Weights of a small mixture-of-experts language model, trained from scratch on English Wikipedia: 53.5M parameters.
Below are experts of layer 3 (counted from 0) of a mixture-of-experts language model. Rows are named router (the router's row for the expert), gate (a neuron's input weights, with its number), up (a neuron's input weights, with its number), down (a neuron's output weights, with its number) and show model dimensions 128-255. Each number is 500 + 50 x the weight over its row's rms, rounded and kept within 0 to 999. Numbers have three digits each.
After each expert's rows: "comes before" lists some tokens at least twice as common just after its tokens as in all text; "mostly gets" lists some tokens that are sent to it at least half of the time. This comes from a sample of Wikipedia text that the model never trained on. Tokens count by the router's weight.

# expert 7
router:518537507398454483516560557463461497471602537485440504480507625501530543574527431431570473616515457594437581514454488469438465517433519461455448489529482372518526558562480484509449489593511481521472504482449524527531524466402497540428463431482528535449465509524525486533411490555598483385514472580437502564519475463544402478519444483548488450468528436478588526496510463483481510400453
gate0:456495590428534478494573483414446491549468496505434560549451563535412375451426488530587494468537567498466540527550560486547435559536505456524435439473484553513459490579511478450669547495443506469525503487528537356616439412538549424504586469422474515459533500482592490464501519505533570597437504524464452460524617454480514519536491494552517423488505500421549636505555485471501508464512
up0:455524509457571472478496450466533561526578516545463527498483502564578436543570381516566460590437544509617513469425556524431488453535510449486467575520516531498428444533423480500430457570506450455445476510532466491469431577612529433584490449532478473421525359517485581506402504588469463558508435459396406547559435418592514540462520464544503566499490476562548525461459460438557539511443
down0:488544466571588478446527405470504428638506495463527553528459387470508493483478553480549464528502540454542496456540519498480468530416508446437497534382528481499441554463456542489512533412569479490518604524588438475503494443488491361461515476555544543516514474658572449593511415572512514510455522505467524490555481430526462526554407501513460522485542489552487477571495522445437534506562
comes before: "\n", " of", ":", "\n\n", " and", " ("
mostly gets: " member", " director", "born", " president", " coach", "idae"

# expert 28
router:487584530475549531495545563487451453513521540572420595559495527574540557569614511406531553507454401458507527548553461446454480522428502524453459579422537440552622544464569479478464578486547499469533465534509487583541480488391541512483448495444580477508417482498539449484490589558554452462598440481448586555502486525535465562525460482552490470425456500557505444417485511536415539469616
gate0:551649520594484482511436533545488532515585487545427491476557525450531509514558513439461553493538497455419498470599431480480432515480504559502418520481500482621600544500441439503570483494459499500533504494491470512504528439581488464494404558528503486486558537432398511492415414546483419513460569535479430451456462489475433548541405492578498396463541531477428495454409511468432463467425
up0:509595485455460467513412574469514523433506470569355583444513484469491462524564429513542560422438447498558525485501482568512496471513454349433424502628540491584550572456516512512513475499564472556440607481431458504430443535414473451451496458529609529467482563431451513480446536500500506508438538524438513482510363445476540495465503384607523516490447528505454403503492415412456532471489
down0:583504571559524492459570472524498553495469395436455569452500472549509523447521499511438488478488558409490457488529541485518524537577491523529436472569513571521479489496487449511493535466459404517439435550495486540504574624466547405434504504549460497522513520604519432490516467489521443538468463540439554479499546527451534482504444487519511476434467603494542522496482529561481497461518
comes before: " and", " the", " but", " which", " a", " he"
mostly gets: " including", " but", " and", " while", " although", ","

# expert 20
router:482542486470522514562581500539450502507527485571456545520528479458519523479600424456548621584509475541475500509563517477497496514491591505457436545459553498526510534512483465469385490431547448513526495524466572522587509438437594448496357478507485444430446495524477475474511485570478542477582472532479542482510492545509447556477465479506566434472379485481519442445509552557465538465572
gate6:463488509535461445524478436466595438482501466504500470523525470545491545458547490507568502445465552495482544513570580593361598555395549516545513413490539450403495482476537503560461481521452486482544514594505416553546531469528461544541469476517494534531505496550469465533483435528527465443441591606483465550439531495507544486579545584603530468495558495579475457586447574489537534531529
up6:534526546561477485549491532445577467480655511520482433516480487568597624533554490514517562497453590465514460474465474522486514476528463496472432451565498463484458535505532515547455445553462508491476509500478469501580637528492530555553483525572554500502544542534400509478506453477532452472430480463524477493505503485572525523545387503394534525427445537514409467440507546473493578495390
down6:654497590407540447537470518540522476616517544473453487536544552490543512564444521574484488590543564465529446443486507498436426528501500413479477505457532474480587543552412526516474412545369485521523515488504467541544539506489469421542617440451481429459539537583366512501600383558446537442447435498583505463491522446550475519583491459474532499488467466486506487478479534553498501445478
comes before: " ", " |", "0", " |\n", "1", ";"
mostly gets: " —;", " Yes", " None", " DF", " +", " Goals"

# expert 30
router:462608499448554480461545571434495507544576498483487517457504560526450597528532481518595490539472508525465628500510479450414390546452585486490480527474514399530558532515533465541443504518510543498524517514465499526519530475435563453438480482529506465473398566541432503519449529592508558451529473564494604436492444490497495537554472454482515433433530450465550458475455457451478551431450
gate0:428412525486514559518409465357506536425486476587445480411577453592456487487446566492612421493504510474527482461535571445491446439549466544474592547454475576533448522508528553436457503501540494520472496489503543551453461494533587494470502517540520575594460391473495627514492464544483479519503542430473485520430477515585516487509622572565417497480524468450497518443466496525483529535395
up0:523596475503426564473495547366473572539520468551350508463484469539458578493477582523509472525522507413514468530498537585478481498494494550520410446424496587491440481486566505500494492374573519589467557553538465590466491504523558515372538416473459522558510499513572558457490523466502381440520530489495477511407597496419548406525579466567463439480509526439533471528533503533338478442533
down0:408544488564507438516528577492500570508529469533450484450544613582517466502431507546503381469494500539508516504552423496451469464511477487510559565488551430463400594497556535461536435494461579484508490485556500528596563570528438450586526523549554415437506531581521542482544458521550593407455546477550457574456396511462486580530456420463501540489490570418534464547438536490409524462391
comes before: " |", ")", ";", " (", " League", " Cup"
mostly gets: " University", " Party", " League", " Team", " College", " Cup"

# expert 14
router:520543516473441557523582510451460506491514558402478585530484544517500493502575441459514531517466504524454549579516494443410487500457508520509508479463579431527504536510548494536522526512599471405571560494408571537547517516518526483412398564510552477449458470489576519514454425524544531464481493436404522583497359525500525517550501473553563461491413446531515432536496571500436526508447
gate5:395569499517542474558464531553549423504501503430583388631497414488528508522476507492509505534543426455491496510572512493597539472451477463443523550550548401576536443457428570490629467501434477541452552388552534501461574489512539371497528526529437508443508539510456511569591492507485505450511493520502558554403469561493602526496591489514455523482503430490517476389536469488490448464442
up5:442549486504573512455468484533551504531421538473520462544477461462521603598479463503427517502467474564578564463451503546534474487491569507512537537450479510437486453481549547468580422570468407525483518542448581558550485465469522493464488515447506454416454465591466443471511442553512528516489550579515513666471579529527547499526417448438503584511547458432580494584485453488440536530530
down5:552495559507413448508454492456525555523423471599529520509544478474489477488496471430482476554446511507607579525478515549496543437569519501390437501505481530469575530539422514523397521476505498490599610513412451426531388475512504551519538420455456482453481430504514465502519669499411438535576404530521567511549518548550483427588427543502545572596486555471524571421472466469540487558539
comes before: " the", " a", " he", " his", " they", " it"
mostly gets: " and", " or", " which", " who", " but", " that"

# expert 6
router:474574523451505494452566590463407459461549462420438529547490529475508523540493456448572483577473451520483577512520464470474484505451556542501501523463559440542508478484557522497433541463669508438534463461475506538532519479463483464463482549588537502500429470563560488524497420592515501461528441439474523569467468486542415530529420509527584459465513422448561443415476518464486476510385
gate5:546514498340478463494434480508447598487449439425497402447506560507578609535522415459561478558513468497448493554482483385524493505547531483488510551572572471431421560568472501517564485542601582515541504458572567490497482445479444605462425470516581493521604514519496500521411566530569554547527493523498529582538514498469494484568481515483542495547463460513634485452440522536433495499456
up5:483602574468503448586488488470523512527456495567486556438560510463392544421479512498475424543542506488525551537453542508471560604556513515486483488464502541546529585481476464461490526490483549455594532501420558480466629550458539359556608436558485520580468545481465521491521508568512579554503446583536571438552483517586477492474485447445434491531491541460496585535606529650488548539487
down5:585543580471502478446471553506452500394447485451481535491554517456368518585526474462460506603513518539438472471482532620479501411547506581508528508478543481622475473474518451487525589492487438528438472597570437411601580498511488610494540472579503507560528458627416474518540398481496494462459500558500503462579461471487530627521584492475530531552555548485527447570463534517521468501387
comes before: " the", " a", " his", " this", " their", " its"
mostly gets: " at", " in", " on", " from", " between", "In"

# expert 12
router:554562517508574478469525505510417493502564560489429547490495475514553536553484485469580540575516429477515494530536430404428448536481566537464446517427587456469604473445455529501449467544553500450511508524428526519551517465496500459456502539640592451452410466548534414535430477506542478514499448524483535498538500477655460519507471531473547481504452445390541497446506509548465463491418
gate0:525634456559480489535437487559512537591471607522494493542563402546448534523585527556503526520456484422521504564579416469504482470489512508507521491499629427451542483504543521499589499474462508497430491491444481537514504426513427439515564549609528422409534478548574452507529475528586511490483454550486436526550378519425610486491493487455555416454456482498502488479539500494492476523508
up0:516457455532469486562478363510557473418528449489534507516431431536473542462530519524533512569473495463599515554383501604552482542503471505429447592523513447592498442525477482502436525605540455531501586569489578484414484467498510526521560520529561422592532441559502448527565470484490474503522502508454560494494536587587549481536441432588504473442512459410499404473544563495511437495405
down0:420533526388541548461511422484455465583614463453493452358512523465554538453520467445549399533499404508446483497490446566450497485433549368458386458433458431531473472548469423544457505489536451583580455496551451543528487468539447486504491425519383406498445473605522540526561390498478595543437579437427547451471505469471531352542428507470528483478586501484510524485399560537542600499490
comes before: " to", " the", " in", " by", " a", " on"
mostly gets: " him", " released", " made", " began", " after", " built"

# expert 4
router:513613500434611577560570507492425465463541471510454554440468547545515506512537467409570534529490470498498520520495446439450442535442544491466450590437534496532540469509653491581406573489526506512497524519405578550577549503434578486478470436549496471437497507577507506465502428489569522438502503547458512477496479545541471546520389472555551471472485497527544399449516463488503523439502
gate0:501455428409499537459435541452439500443461532642456510505616587522431478472571483485493461495546445501523410480418515501465513434547496468409459554572410555433475447511463535498465467461564631534460446593500476479489516547553518413524528550563445414553464539558496528602478573518461586496525492503342508542526535431467441423502521508562456433509479492476508495524525520486477397537443
up0:543518531475473521527476448568383517484555463440474565493497573468492510456507602611531630460500473502524486520431437512476520573426400468524436465506443602580478447449534588496599576571515445520510485434535477515524529548492519442484512554564583529543485520542457516452518507565528495482461572538505512477428460453575442551528470598519545544564396453548489509539396560465587479515587
down0:522469476477475472509464402485473568478446416452515525505494561438482564453505395382452564493569497545481427579515503507502484497531462544417531507520464444498475466439416443576434531475455441571533545435418489487472513494557578495426499572491564447425428635488408511537486515439422374541435501485410598488501490409448481514526458507496519524516523596576481508544571498436554492470531
comes before: "–", " |", ".", ",", "th", ";"
mostly gets: " two", " three", " four", " five", " One", " six"

# expert 29
router:466546483407522507466519492465514460503517504512410583493486516526512561570593432492501518467460494511487541528481409506459431569390484603518477494466544492516539474550508531531457564485479493391466547470460557528603551458497490471415444503618592558487414493499500468525429478554557491469545476497429473522494484567556488534481442485572513400484404429464502469461461548576502532488416
gate5:586506494483503512479488504474518551460525492492544492505512598478522563481456453507433496477496469537459570508404546503386560508509529593507569561576468458463420606410581492448479405512486461590476476430556482447544450551463514489400490513504503596507510523453462447523479552544500465427449505496599487478470469545528520483537442587536482455555557404596558510447455523510481538488493
up5:524508494469461520543538520417537592435484507540490408485498467517535557438522506520596507491590410437574510482497529465501466471472420490454478475594566472605539504455472478476504512505514557551490563464448658510532578479546483518526470588430456524533564462455523541473509513531463604497519514521437427485597565490484362616488516564588528467499481453381505599510498515465622531493481
down5:591592505472496602472494451479453464564508457399541530435542494499542550536545509555445446479605375416467543493553542402451504521534459467502485543452592540537512489568483469461480600504471465482495449510494518443437524464477503568523553518559573499430460468514434585497401512527422550536479506488500470423618538558432533546482469512531572485518537575499529457494512464542578584516524
comes before: " a", " the", " to", " in", " by", " be"
mostly gets: " has", " are", " was", " been", " had", " is"

# expert 0
router:529496507409562531570591542543497515443497533450495543464580486447521500521526448434553477609518487517470546551576454486450486510439571513446492559470540474557457483495523521515477534460499459477591522464435571527620452499534594473440428492462532482508403445515555393495450483506450449451543484518460472494481525491538527447511404533478485456542547489486525417469412518473438539511484
gate1:491523505396579499459447521515509452475464513456575557426562552488526535503501484486480515471491528471503515529482419534391420520469450549494517521546453410606443493389507523601555544513434517563543541433402528486402475528653502451537460485568452481490520451501462482554428558478501467609389505544506548532561486412470431586507531459464475503482467575523502510518442551512489476478512
up1:540500429560501529428476532484443456651551488409458538502510530471482507533554470540586516531518502547535463506453479465498553484503515452541542429443496615448489488448482406544427510424506549456474516558498464537538547555486496449528486493344461539451392576425494517417462549476499537520427468521504490454396455488522594552424489543491401500441521393463528549508455407525456490552456
down1:498419461588508556479523479541527422478631468473518528536467593476540398452471489532478548413457497542573398527594553527450507517444505495437539526578450520528453493443540547532441441433471500440549494546488476492445441488513544493493570441466489455457529522545529495432508443464445501499469516487490408445538523431562437449468442507569529494506512480536470471530529524415492403519434
comes before: " ", ",", "201", "202", "200", " of"
mostly gets: " June", " September", " April", " August", " July", " January"

# expert 17
router:437587540481536508406540567412422487533483547587508529525481515569525570519546491486635552504476481524478540502526433481475402528468538532410530506516518509493510440530583499415449498546576466519578454551487492559636513522466590511369469489493572488479428457528547413523422520520521523442592448400484596506484486551523477528476448459518537452455456510556545448501519551561449520503562
gate6:490553545550489506481508473450472494505497489562504446483484591479574550572436538519461458426499444539543539493547460387480478529479541490476558492482448481417438464565575577420577568420468505480558425504476550506523537532404542512484402520494516494429502520654492445511452489519538589503448406474555523458432447509514483518547530487527480478563516500487457443584443477418632523442565
up6:607541481430557532533506514484429540551484548537513444543460316496535442542498451508515519583475493525488463638530375470501505541481569534505472403531511453564587415487527506451531465559571471516521417424458478473538498414484418477516470440440462475504459459536512567505491471471531513527491529458435508529432546454481479506459443536541438563507435586484426531489422465511534514444481
down6:539498418531533492519514494469501514547509593496519481514564498484534468522523499478556561475559504483471495518443535490549456456498497415472420481465468523518572479496610567526469507560523539477479460493509577600525551425467571428479466419576370495592521380404446489439475585440364529546590542437535471638476528470507568508534578522550508498525492539565557578536509486495456607492514
comes before: "1", "201", "200", "2", "0", "202"
mostly gets: " (", "/", "–", " [", "(", " As"

# expert 8
router:532570527408477479519533465485486513540535518425542523495528546487542529526565410412509509610474498558466546516605477403469470563461542459386460570484567422473488522495517479506412529495496484442495531542531519516546438432465566450508487512471577500488474489533527485491446467499494535412536413508471546580483507527547443556496484478458555489475475419506530512413406526516469555443529
gate1:543544508517447510573519513474638495465512455539472536474476557592465543568499514597568591436584510511508495553573378452532434517511592531464566471475463432522532558487447607521429491458530496446560507501539430541522429440524492474448521463479550509534478533458495527601497485494490519496473511504514478501519490520538488528412501554530433546482475482498526505489493472466533512562467
up1:444458504524513475541476515515508457532588520517459418556464612452451525540556462569574565528439524518584498510493521479484587512523514515468521461535463486497455532523459526492463474393525479475584520551481455473576508486484553393498485491527515454492502487593533547556487522449562526497515510613428514518545502471412503570521349466442499549598524552403408431454521463515495431441507
down1:452465474490518455448478482582573515384501520586526487502519417438551484494499514576584516430477457544540548489524504525553535549495416503478508543523473532450527464476517422445615476518540455521492586516494535435525476547503506517437554604494541494497625457422514430547510456519495432471381601483542401485434433458597480505506533542503397608504547440494487526520546503579543436597512
comes before: ",", " |", "\n", "–", ")\n", ")"
mostly gets: " States", " World", " Australia", " London", " century", " War"

# expert 24
router:454570506431494546521518515511474459518495494574462539532525507524539558503596397459553553509475465542425602563581522500470444479433556452470445577511521416533613577515472463465421499491565507476508506556511450512588490480538549519431520505490532475508475492531449445425432479474451539515564377497484516554450516510512400533542472509512516494504541520447478369420359536496573459495537
gate0:551539521543431587415573510490594466451471567560501453595523484454563526538521435498605508529442534505486536430434468492543497583565489483620467565523605537433485457512457533523538460559464532542465531526476484433487371459574484536548503528462454462485543534429626502529465529398507558488465562539625574547414515561482531504467544483490510450495528528439359479484462481481566493483501
up0:546519524475522440447535423610472648544586500446469518479452542422495477497518515445526447445482458500484590444532569406470501492504516456556446498498413475599455515464423495533443485417516530524549476499497583545542563473494395437556442515584566511553573517529526521483394594529536482526582438463498548540522447451535505570585564496528471509472444562439517469573517476495503536461461
down0:519565513487500490414534475501626547532563506548632473481439483525593431428411562516538624500525529473540566527451441496551463527560390525546502484463489446507440507458514519491489514506520552506406527494512550451510477478388438549550498540512513549523483430565642495474407558505549505429494559480441410562533478470500497570475454490507577485497503425487691513535424584671495473500515
comes before: " |", " (", ":", "^{", " |\n", ")\n"
mostly gets: " /", "}", "°", " m", " km", " ft"

# expert 27
router:485562551383521578503616506406513509526549519489499563506544564555519530566594442451484526569427439508461492497514490427411472518482545562503469499393525533496570453505514453493407538491525519497471564440402496514565479381522459507458485405563590504480468511489568452565508450506562434478484416598443544543459485442522499441522496439462553432481556501525532461411497508499436527476400
gate0:431472521515530453524617534550432521539475556515532438517477397513549537538515419535565513426495530501482461454513520499523566489449416526545368442459588549450541457579564469513516449490448546497577466511455441502509448547523461405557477416524531437504529423525431441474602526524563408468439524315428552545507501434514490451461543554548450475490512460554456481606491412517489508521427
up0:424493489588514536485537541488517566538475486472511488395604508448434522480503406453476628527553567529417473456526530479531568453445546532575516511541523575443448490412450436547485469554461549416528473467467429417572492578549486439426450489465537522543563490484532541479460521477470477477482529517501535509495457548615411416540565511492467508422502396539494492524530524533508409549522
down0:588469540389489546492536474483579568437476512565462498567445506405506627518523575524538573498514501490489602379454545481412433509484493550517482513455478535460530568475608427590538520512500541464580505544450504510510545552445407431426494466469429487474438477471503504525515481492555530518533459390579428497462563500506520508379488438517518504447475654427517606453435416515509469451549
comes before: " of", ",", " and", ".", " in", ".\n\n"
mostly gets: "ation", "ations", "ical", "ology", "ity", "ative"

# expert 13
router:539495535448545481499525568482480553532537522424355551458552605543500510475522430477562514543511523560387552550507565502484423516345545490491540510554616458467473516523511489479449492516495423485486533629470511539542457471495475500468430516535566433423445549472512431463452502532461491503484439483536511531499509486497426559507494486555478458421445436416468413442468526488390572476549
gate0:478488493519448525443517474427542488463514582462492506454546441648534550515528504535569569467561501485471440475527504476477513639434524436478533512502516576533531538516537482533462571482459559525573492584474450473509467580474548539504440572474623469501417524513514520545482422481478490479543450515540487542422477442443473499575496383511497568482558444449510478446519465425523495479534
up0:467467521529450565421511452467534479467459485507506520558451553517538561474474524433507466509486399449404471480544586490474532535461451519521567541460491590569369510457492458484492529563372452466516471532556399478498465474439507510564515529461495494531502464566574571605634442586543483553496375500510520561386457462468528492552421444545403519567544505497480505493445543436486505508501
down0:516497472440507530535509429456517545376600479536536477577529523452398480437538524407525572535514587527466485492417588562519617510513448584487536544472488642610539558582495478532540534485485515429532518510491482481552495524526485481480434505525449522571437448399542488516516486529469499510522438525517517487513578518495463483454526444492611528466512450494461508470493529612477549530502
comes before: ":", "-", "\n", " name", "=", " classification"
mostly gets: " species", " MPC", " JPL", "°E", " Genus", "Scientific"

# expert 2
router:503526497406501513544508475457484480426510501470473601509603491479556571506475425455565525496498490448462512573604451438504445606449558558470481488463560393525575509497592469530486490485463452515620553468405500548551507444486616452450428522575542468474430497497556477534496508492495457407506502458445490558475482568539484411516439564534490486465497437525510456453416498529512518445564
gate0:530433422540432474496499428478469529561445475450550603401493548428419574502520520586488578482436538592519479506474509388571466539517523506506425429429565527425572448508458533436513478505572479328502455490483471566467506520464466493421426378487515434532577444575608515474452494446537469537475571507493492471558461516606494456428389539508495393524583440417470509439477471486525503521377
up0:516526466591427560476572543510542470488481482507442536488432542498517561536536542456526547472562592422497510523516422522479524479536579470481602470443485375539434475587500585506434536566549544603572412513539450583423396507438540500466449524476570488581510519457457533483526400577552490510503495584502543587479507466434510538468527468536459552402534528439565522519568414535463519530462
down0:547440483618459502486385480456526487492559571425449527517560462466460550564526413413458469499452511515487461469630464453528440434487573450506592421520500509527467530477449554533520544494517591500520516568511484551590499467489520508428458455501547571502568541401534473451545446525471536465527449492554468492476499523532504496551510546459483501435563531494511533549534478542508526492437
comes before: "-", "==", "|", "The", "===", "In"
mostly gets: ".\n\n", "\n\n", "==\n", " |\n\n", "==\n\n", " time"

# expert 18
router:455627546446479578552562516508544511535500582484437523614571496484516554578528431462579517571478427525431517542565425451429414472513531471480506552438514504467583515456543534582458519442531499469454587438443514598608517431388525472475506479553594473494378485517497486502448555541524460480542450543505520517438450450568480489457465453598488485441431444467537505458353516518483492414437
gate0:412460424470500484436487487549522540530490554547584446551590419421509492490489440607557498537557543513546510498539533442425551479535448471481472551502522417476516477555449518516478548432477524430538559441482501486603470544406564500436444556542422497497442546494467593508496439464518475427547525450490495557487495551585610502548518582512423473519500608535518552490443538469497476438450
up0:475402459520485434463504456478509556519546439497533504439513444576501464438478549608502572412488522489607566409524466446453479463463532463336407529485500510440559460543493454594529429489534470540487529429478438518521475477509532567452401491581453568431446494550466503520538470402583518452471519610480529427573488468477503473588510499499567522562498440521466487465503426406583501505513
down0:487516440401478501445488487583482465612456390462557554514496363467459482379446469548490509441563558575579543514500570552532450614478494428621447454521530527498522433580483513464486452450579472551519473537473515540559495502521498398597474532430436541566531502508467576512560468441568544511465577577528376514451480469455539473464465566428590535576596527443563445457556514594555444568583
comes before: ",", " of", " was", "\"", "ing", " for"
mostly gets: " film", " album", " song", " company", " series", " music"

# expert 5
router:435476515437565544510529520474490466449619501511405540557526533567510558548498458428514571556466435536471507500502443462399493503466518538459465593535516433533547467472609491492442512522553467423499466537474496552594474476387539549480444465519499430443485539494521501469538574564512512478534378479474514591519528495538431542552450425560520434477462496490516400465498519528420495498555
gate36:553403488400586506478459499445477538552545574519544440545557542500488556466446595539443506626530571474476446475514506548452555512507472445483498511496510533454440387489530579425504479542474595495609482433515425451635527493504446498629566524421557486445561499471549497538544519472536560607463423446530485538507491463415515501494518541541439464406476553487548468481471461540522443511459
up36:548542601545438511510544457444523468382535475500454544514376471486510570488494537459443375448439479511531525500500516550439517340454513546551572481514552543493551522425448548516559513387459492513422504525453537471471438509562553445496508449575460483491554495516592462523480478504522491544538537527487451455530413497580502497484466491497491463523531512543508512493425564487549536518503
down36:489467501597539533437442558466455554496530514527589545428474486477519436443518466586431461381448508518476537508513531414458588534491386462467540603469450507498482491544475542516543520414565491370485547590517506496637485559415464494505497571524497543491463523394502487497501606441513548509541541480475465427455480509526452432381541502494505528542465546552523427480618481440529470552466
comes before: " ", " —", " \"", " −", " Yes", " L"
mostly gets: " |", "|", ";", " Pos", " %", " Set"

# expert 11
router:473568486466474522392509583445441524447591513511427546505470583520567522473476462432544509536552453464446515518501469449440461554434567526481428579457515449535598505518501554615403550553525564433547516591474517570511532402442565489506507399471539467530494447548545441383503538472539521453542420442484563623422457546531460520481470481515549464426492479481538425448421522585446598439583
gate0:451582520444528412483589553444539445487543555428503521473394516458504516578482586530456570484546510459487460504429476496502477532451528519612545444548503477453512533643559454480538462469470443573528475421411508447523393495564587497533585500557495518545533516466463514523555502514577490508499608478437482563535553448501523505523472502474426417533556541564474527486490495545497490481489
up0:417475437509533412542602577423505482500518615521576596515522461562528511477537502516432437485492437417468498604472571463545523407478462535554470448474404438611538482541460449541460560390399524493597448470510529463464499492529471577506500463489547465499491553504567582512566456422463523478539470500448432493492531508495504513477426537457456534468599540485523500479481449515530501474533
down0:452449594447471464432551551543508468483458527562543501520432463476458490524487433612568460528519558384564504485510466509476564467510467477432486431456462511575422470489550454441480577488529579502476539543512469586592604549554567543521579492565526483583480581443464493470495524506536442490535443484465528511470520561484431568430503435521640486581429446415579414517524552414522478493481
comes before: " ", "-", " •", " Country", " Born", " Coordinates"
mostly gets: "=", ":", "|", "):", " •", "-"

# expert 22
router:489584549433503498532490520449446449480550491507420575392460518583522508527612439527585527594480542536450581565595509492520454495431592490456454561507544453595533511476445489545421577499518530533480468502462466581531524538420606467456360449450533497419460542504470424416463539545506514480589465465456541540501537481496388487528481536526531462453488484411515478463434530525493553495593
gate1:494469482554552487470473448478499496498492517471508527466465504501488446588491490468545535381497470537513555501413485627558533508574420553561479454614445465498448553504485545467596652610409522392431460441496475517546546456478436570523389518445505470484453568465642526532428515548526391457426504483471405549531511498441473491495514478508514564475448507471526535499450499589457510520470
up1:511548470471499524461479447648473509553382418534557445488560484500524546432549378495522497484518539466504440499550433449529481488530448534521550489422541510456511466537534529528506451440497577571530485524475565449508505510559434555549587431569468476485581412499373454503463424444557520495531534505419486476520464466632424466476481479501485507438572536525517420485447512515503460576514
down1:518494469527469496575487498532405424452495487472521472509537403531491507494461619423475590525572528491499504586375492471465500531562488465525508475438581455517601533550546368457464443477452472430534517485581465407426515496492530638443528464484495526498578408388394518557530573494524488511541480510575517543606445518500570473452492473566495472470475514519547526474531470500449547520506
comes before: " |", " (", " |\n", " is", " –", " was"
mostly gets: ")", "),", "'", "\"", "\",", "',"